{"d_expert": 80, "activation": "gelu", "normalize_top_k": true, "routed_scale": 1.0, "init_std_router": 0.0089}
Below are experts of layer 2 (counted from 0) of a mixture-of-experts language model. Rows are named router (the router's row for the expert), up (a neuron's input weights, with its number) and show model dimensions 80-159. Each number is 500 + 25 x the weight over its row's rms, rounded and kept within 0 to 999. Numbers have three digits each.
After each expert's rows: a language model's description of what the expert responds to. This comes from a sample of Wikipedia text that the model never trained on.

# expert 28
router:547467494486488521529455522491472497508476473512482522524504498536504452478515490512475517521428485519481492492464477486505465527461444526477509511502492547473493499482571521524428505518506470501517480499528511513487482525493509509492491511
up0:513484506493481484491482447469520476473502514497488496480498517495508494501505456547538546469502480504531498494492502516468479427512494511483507505471512539489530489515547457467502511491498476443520473491475512503493499526546482481455493490
up1:503526505524527538524538447511496491503500481488487479516512514499587499500494500490471487491485516470458511483458517545523492489514512506526484473530513519475512483547494537508528473525499481527546489476474537494535540509455450496499532522
up2:556481490507494498483487531471557525489484517513498489492476500455491517537508479477475490502513493517484526463490479480545505455451507529500481481463491492494511484525501494541485513512505481476509552479492511515486510488521460485491487490
up3:530481503476507485487504522507498501551473483534476471540510509524497459475510488484452508518474554506475493507499498495480489534532479500507521528509527510497476477476506519474539489511478433504516464483500501508509486501484487481496514501
up4:549508525507539450507491464476499510531525510515514475534504506517498513510531511525547531527509495523507466488530513479446516473463541510516481548491480510523530492493536471508503472417501483468501529485499487427484442531542478533510550521
It responds to: Digits in years and counts like 1964 or 100, plus country-name pieces like U in Uganda, Az, ur in Kurdyla.

# expert 22
router:474519552501497489525474480495487516535492483462486524490498478511489447464506505501472501489499478542495542475555464480519522510527498468489483474522505464497536510505496484492469510496481484497503535452493498495475498529528538497473520481
up0:516445485454512487481455518503485376494550522507507490487525455493542497509510536490557474520508497497466532470490469484467506499469498512504490514554502523502514473510512481545538493506529491480488497476502495491540481507485496493485455508
up1:508491553475485464501505499511510527486493525503473482514486520517530502456491500458514515487503458493525510485460481519495491473526499484481504477501549489531510507479496498528550479524498483482503482469511529502482485487528500509507526524
up2:520491523479506491515472492453485498519517485481493538479467543490490498476500483499485475507490506524483501513503456527500514553481450472521519515492489455529490484501503508493451487486483475497501499483504512524495491484527513518511516473
up3:469462509533481484495501491480559506535482508522519482455489498526518487517486489496499511488491508475490504532488505501507477487485482485529480499542505530493465487474490545506500491445507498478534459486476502491518531508504497462529525503
up4:489493555494488607490480508466496484507503472489491488515472498518473465495477488486421465445527487518512513532503505500517477521519486494462509487480506504465489478481511475509515531495490479481510458484492508500503536494502450490510506475
It responds to: Modal verbs such as can, would, may, will, to before verbs, month names, digits, and pieces after a capital like et in Tetrarchy.

# expert 21
router:477464456527504474520504528536551460485502512499469552502487502499515528520511486489522546495546534530510516523464515512550485469485503486495456488475482528532488494509473482467495479560499514505474490496536526503519492491472517478514476512
up0:520607516491468522489482526495497501493509510508505474524516530497561471457544488528483503499536506477504566511497533566476498512500498493504485485479535528529491483490489514516496487504492485508524528491534516472458518522464465499514510464
up1:483517487527504515552475451512557466513488522497514511507507502509492483457548445523484532512514499525555481487507507493549503506478510490473496519494490537493525480494519484481492502501495471467466501489519499511526494456467525482500519477
up2:615541475492513492505520538534522510488511499513521499480519506518481493442532502524480512486498498485512541513482489491511498508495489490476504510490493508511513484488515477492468500498531478505505483483518525511499517492545501507517481493
up3:483506510522505495466481542505480496557488465537491507523496521527538461517479492540492491485485496493501501522480536480514538510493509509525482535441546468504512491520484495511491486494497469491464513470501504503504481488506470522486495493
up4:512497481486467463525463493527544467487526529507517499485482535499477514423523470488496514469493513515493525487493515477521507496524497515519510495473470531482518493490519525501503537492480477524476519467498520491510540527497490499466475473
It responds to: Given names and surname pieces of people, often after an initial, in lists and articles, such as John, Charl-ie, McSh-ane, Slater.

# expert 47
router:477499514497574511465453526478469539469491459514516474466491522527477489556547494521471464475467515479507529503510496513495525472489503536481456488484469491489495483541490477500501498512486499544537517484514470509510487471486513484508493489
up0:493452488508512506490529508515467507472511504503502507492445488492526541488474509527530496497517514460456486509515512502478501555526526482507468511506498511503521518516507534547549479493510517555459485508492509466484476532516495494531466546
up1:499476468500504509492505522510527512497531477490496514512468495494508489466485502543524525498482552452447511496513467545520505514522507486529488492518508517498508547537431508505510502501514552503583480502485532480517506520529484473515471513
up2:515470484560486483509493513562502521524513501492469538525503521488529479466496543521531511535519522504452500465485547491524449521491484507536528501508527526484522492483479522495497495498490514533521505497552466474480490516479521504493493519
up3:501505491439536464523508508531502502475497467462502489444540515488510516543535518531492496437524536438467495486528543551525508485485493479513502518494545507490489510515427546511472475505496582508491517494471501499525507491533471516531485504
up4:521479495467531515490476517516510487525471481503531482471483502516543500524535476519494528481485491522507508461517512469551504501471493502520518491472510483504508503547470512498512510486524536458572500459470493468540489459530470538563480532
It responds to: Mostly the digit 1, and 8 or 9, opening years and numbers in tables and lists, such as 1998, 14, 104, and ordinal suffixes th, rd.

# expert 41
router:507508504472479483486540459469492523489539472512447497466528519521448503522472523470479499490507483520520451524501527491495475485508515505410505490500502493464468510476490477546457477485514511476484448493546494509477479534487481529536494501
up1:510487490512533496457475561533503500459474471535513487501473487511550510532469481483520492510523452499507468506527481524536526492491513452485473494496500523473488490488492491492508505493491510482507466481498497484470488512475437527490496499
up2:502497478482517492509530496471517529449488491507530487483458502470520492542477489497520455489530491483509477617500533520514496521505470443502524536436520481485486481519506442535497575470513489510483501491538478489480535519497499514503481471
up3:513483466524462517530504522521479487506529485536476470508489487474519473495548497466482496489488469544493471475479432502531496456500541488468541485521504525466499491500490524512497471443547485494525494495508471495452478456483460528536505486
up4:521505491472493482504508547514497537507511491517508490467542521457540492392484504489471483474489504482495468497545519524541499534498518469510507506470543514493515499464527526489492509499502483482496518477496501514505506443559502523476505478
up5:496507533506534497536515533513537522481534483485510515530479498515496517524514495518498461511495442485549546530548478491500477496505501465491529518549523516497452498512487484515504486478521470505508502439499514520504466514484496508492522519
It responds to: Forms of be such as was, is, were, been, open parentheses, and words like back, head, play starting compounds such as headquartered.

# expert 25
router:503484484520489512511488498504511495495486547522526510516484476523523497528519517496467442525502535483467531510484480492495500495463538524531546523491498522482484492515522511488494522476514469483507480520474490510509516488468497461525521540
up0:491517483504512494499526512478513490498530514512518510451489462524505533526487475509461472496520468479506474520504474519502497501469524517459531469430513498536509463490518500498502489523504481473520487498515494522459532487560489481521496488
up1:499519523491540456507546457491489470511470530489476518483526540518463526517457496464486485468478484514503595518469458509511479524469509493467464505512493431492464492500536506513499494490519483487502503476538494496508486509484485533516529495
up2:547452521543528480474525485503548503471480491505459497550467520519515483491494507525459491448496512494461503513500515498493525520477495476495541479473492500504496456465489483501503529514496467491458501495525473484467526518543506441514498471
up3:482491547490528503523523503485514495502508473492505521503483495513454519473459491503497510504447495506435505519522488501540512497429527526491529509483476495439470453464511525501515548489540483472510483495510495500472498519493469485503477452
up4:516565483518490506524484495497529512515474488447477497483525513510468534505542493494461446518500520514436512476560497516503523494510495469465495506494514519493491482495519498558506514496503458486469508497479463489502526480505487504516474489
It responds to: Hyphens and single capital letters opening names or words in sports career lists and tables, such as Inter-Cities, Y-outh, Z, Al.

# expert 18
router:494476496522525488493500535478500486535502516488485500474453508507468495486503511520442498503480458509578536482459507500489502466516445473437466464509501494523459512485477491472508498468499517506503477507467473515487456491510510542488469496
up0:508479455466477517424513514474469476507555477514498514471496526512515501533486481479505485450475453497502520515585499535509548494474482476466469504467519480529502466480516551517505494481464476505493483473507524465527426487524472510481529525
up1:549483498500491475461506513454490497486510511493520491471498509507487508499503495483456429442490497485446524505494504470483503509467492532504499493478477537540509474472504544498482475523492464454487532470499525540466496482523529514493521497
up2:491537476492472495402470464524512477525457481486497562495489524505511553516512525489547531495455516520527514451530498500477479536512485457497484532513504503492524484538486499512535464474500507535474477511499521486477497519487549486526486499
up3:531524505476485532510531512486510485489500501511502494469481510552474500494502617506476471502512488477523530483504495564512508495497502488489484480490493488537507474477517520498444509502503495484440485474490487521478471531489485602509528505
up4:491502510471479475540545481469513470465461530497506471549465482521495515484547494469481499517524513527509536450525470501511489500486486521484529524516513516504459484486499503508485488481532469542494532472549474476512466482501513477457498515
It responds to: Final pieces of words like le in soluble, ace and erve, and nationality adjectives such as American, French, English, British.

# expert 8
router:485486503524478528519505504482511552545508451455539529536491502533476493540480503451497507490520519534496473486504512500482521585452543492502509514488469500482520507525483521485516491434436529517487514510448478435499513490478513538465490525
up0:483490470500450493501528526502462492487465527507490516476460514505519509502502456485532492496538508474489548484505513542536450457506477501508523515490469483513475486502517522504528492501531514505526508487489511510510484499531468503470475492
up1:487468529523453511512515482523481490482496484475474535498501480492502466499502505489483506486477506486469493500477503486498456498436493378486495493492472486504522472511512566467526503497518502488476508477491491528478483510513456503454469474
up2:541496513484471521499512519458474475483478528479498499520471478493510517541493492515510473525525514457489519494529521526530557509508487453505517520467499458494499485509512500493509521520509473553516511494531523499507550488487455487489531482
up3:525520484480457490516439498497501491544522511520506495520532484512516481490517478492530476499486528474467513487507507496499488483480487497520543465464520507470505482477501471492448513510508486514477504483539509481475491497465472499501501482
up4:467492544467503481511462540449526521506526530494540499495449482474527529490481527484479529486478484516500507482468476555483470540521535498511491516535511497499528491512452508474521504479491497510497485491512494516521493509457449494478525484
It responds to: Short name pieces and function words in film, album and cast-list text, e.g. the am in tamasha, Tom, film, by.

# expert 5
router:529514470512482529476489513504523435480444503468503482508531513488527510515463526524508478479493523512539551504527475538513491469548521512507457484490518487466525494462504461564528510494530494485516518510499513507516500504525508494504487522
up0:510472458459490470513496526536503507481513504526464522496519528452659502527488519500492466529481502477487496492514518511500531495536516486518513505466566497508528504505493510513460509470447481487501495505494517485473476460488464510484485537
up1:515504503493532507506515478478527461508514500524497532513505505507501522474472502429483502495483500491506518506499516491507493523396526508535528443497527482494479491506535528506501510500487488496465472478544474507537534506481531472525506476
up2:499518498508503500511509543474514493519450480505492502497485499429508479483482469488478518477498521504463483454530476620525494565523469512482440484457510498494477462529482508547478504486490489514518507500506482485504499468529517534458492470
up3:577495505480495513482445505543524493521476508496522514451403501520517528498505499520485547497499459523507472487473497506532482461501506505489482477478515497511519477475494507528502494452497467491502484495532510512452447494556503526484480497
up4:485485465489519494495482522519527478504545479463479523543471503502541509516447501488513505514528520499492493485510507529475526562492500475507553450499514478466531491508464508524505485482497500523480501461485484512478514504471529529526488496
It responds to: Pipe separators in results and election tables, semicolons in number lists, and month names in birth dates, such as Aug-ust, July, March.

# expert 32
router:495536487510471459501530472492485443471489501518501466497510504466537538477488495528495512507503525480512478500535474534471527487514487505461507535500503517513484457467549467489507517507499463503474528504525516487486484492493478432460471472
up0:511471487447479468497538505490459485525608527523527538515481488491492495486528486526484510478467583505475509498455481555503518519511461502475512517500540505453471467483524500467496478503498465533538538476519492503472496507483502518498536474
up1:545515511518487524596530479480447501527540458510513504521516472482475472488510516467609526486498511514520464507484472541485504495511470525493491533486497484462443476484509521490499502507486482505486510492469537511518491484468508487528514503
up2:468513521513467508478493535499493505505471491502534498502479517507479479442521490455454497513500535484531482500502493495490483475498537478441538532475479510479504501469507497511512529486499479533521487517503500437473508510526485549467464483
up3:491477477505486482499530514540484541542497469561515524531482499500486493486515518472448477460527483465510468519560515460502514479486474500508481476466484511491488499495486483516505511492519494523532524487487491552480478483512459494516511500
up4:543483503511534485538522484508497472493496477537457494536465513459519483481518482507529528439498506534516490496475501509519500519525460515501505535488512479492513455472497506497494547504443357519513491478515476522510497483477478486490510506
It responds to: Paragraph breaks ending infobox fields after coordinates or place names, and first letters of capitalized words after parentheses, e.g. Third.

# expert 46
router:504469454487548506550486493521455541470457533477489474463532473524495488482516510518540493522512472497489502504454489536486480494475504507462545495495481550516555471495526515506497482506561484444508508516475489505497503505522497503468498519
up0:538533479504519509503490471521466512490479485510490512464496460532498495464517486531469540481519508501522492485499507517478525522527501498462494517510498505492493487503524513467528499483501499497493471482520518508473501446499506472476497506
up1:504517519489493531390500480475514492504490519537467502481495503520492498508503501504491500475527518518482494519494503490496541499508491468493517470506486508475507504495477508501517507504507508528510504486499438501522475482520478492505539516
up2:498478513480486491495483491507488512501505491495602516475498489513499512513490505466511500507500499472519491504516488473530480507462493530471474523487519485524530490539491561469484471512488485548505500494482461508438554496499540491506505499
up3:454507508496480497466553504461538513496447528535491497560461502527479512490495466515479443493508541495498518506486499486520523530495495477499517542502509505504523492495473482469463532505493500505487479503535492530476512485512515508460485507
up4:544509487516482498490510503455519496500520514509491526512531475468478495491502489495483466485496530509522521518499501491374508549486462507482494518523464508475477482459484480516482514525526472508480517486502501487486510480470539499486534488
It responds to: Word-initial pieces after a space, often in French, Spanish or other foreign titles and names, such as de, La, l, ch, del, pr.

# expert 9
router:511513473462518465518509487447496488487539521500501457459516481514507518554515513540463503437473504531519462482516453470479497493514491498438456517559454499503500463437517500506529479500518470457439479485487480524494450530513514469467500520
up0:473509480512496493508495508525494505501526520501495469512470509495489479516510489528498395496458485516515513497502449504517568498454527482510563504550495456486466477494515555476499523503501468518476548462487532503478428495521491512477483481
up1:469495479489551493464505510466521466492506488451509510483492533499516499501518529471446512479472485519495509506554469487518466545471459446513485497483527507523479494507496545506524498496512465543486491464490507505482494479497497512522487513
up2:503507499494507461554517475491532472524480554527460489511505472501512494495506497512478492510478514487530485474532502504509521472481508519482496513503521508483527475532496535504499476489472477472492485500505491499497484486516486509462507489
up3:481500480450473493476508513500511459512498462506484472494466531480488525481509522531475489505461482525506479525584457515484486502504447503504517496513500481470490472476515529486489536467510472508502502475543505506471460519509509492456511481
up4:505517498483577534479470534462455512497517473511501507525493513518474486505495496494484452456483489536536472538471487476476494558498477488530480465489486494495483459463508524461499500498499456494465480488494489506510474504574477465478483494
It responds to: Abbreviations and first word pieces in chemistry, astronomy and coordinate data, such as JPL, Cor-rosive, g·mol, °N, Lemmon.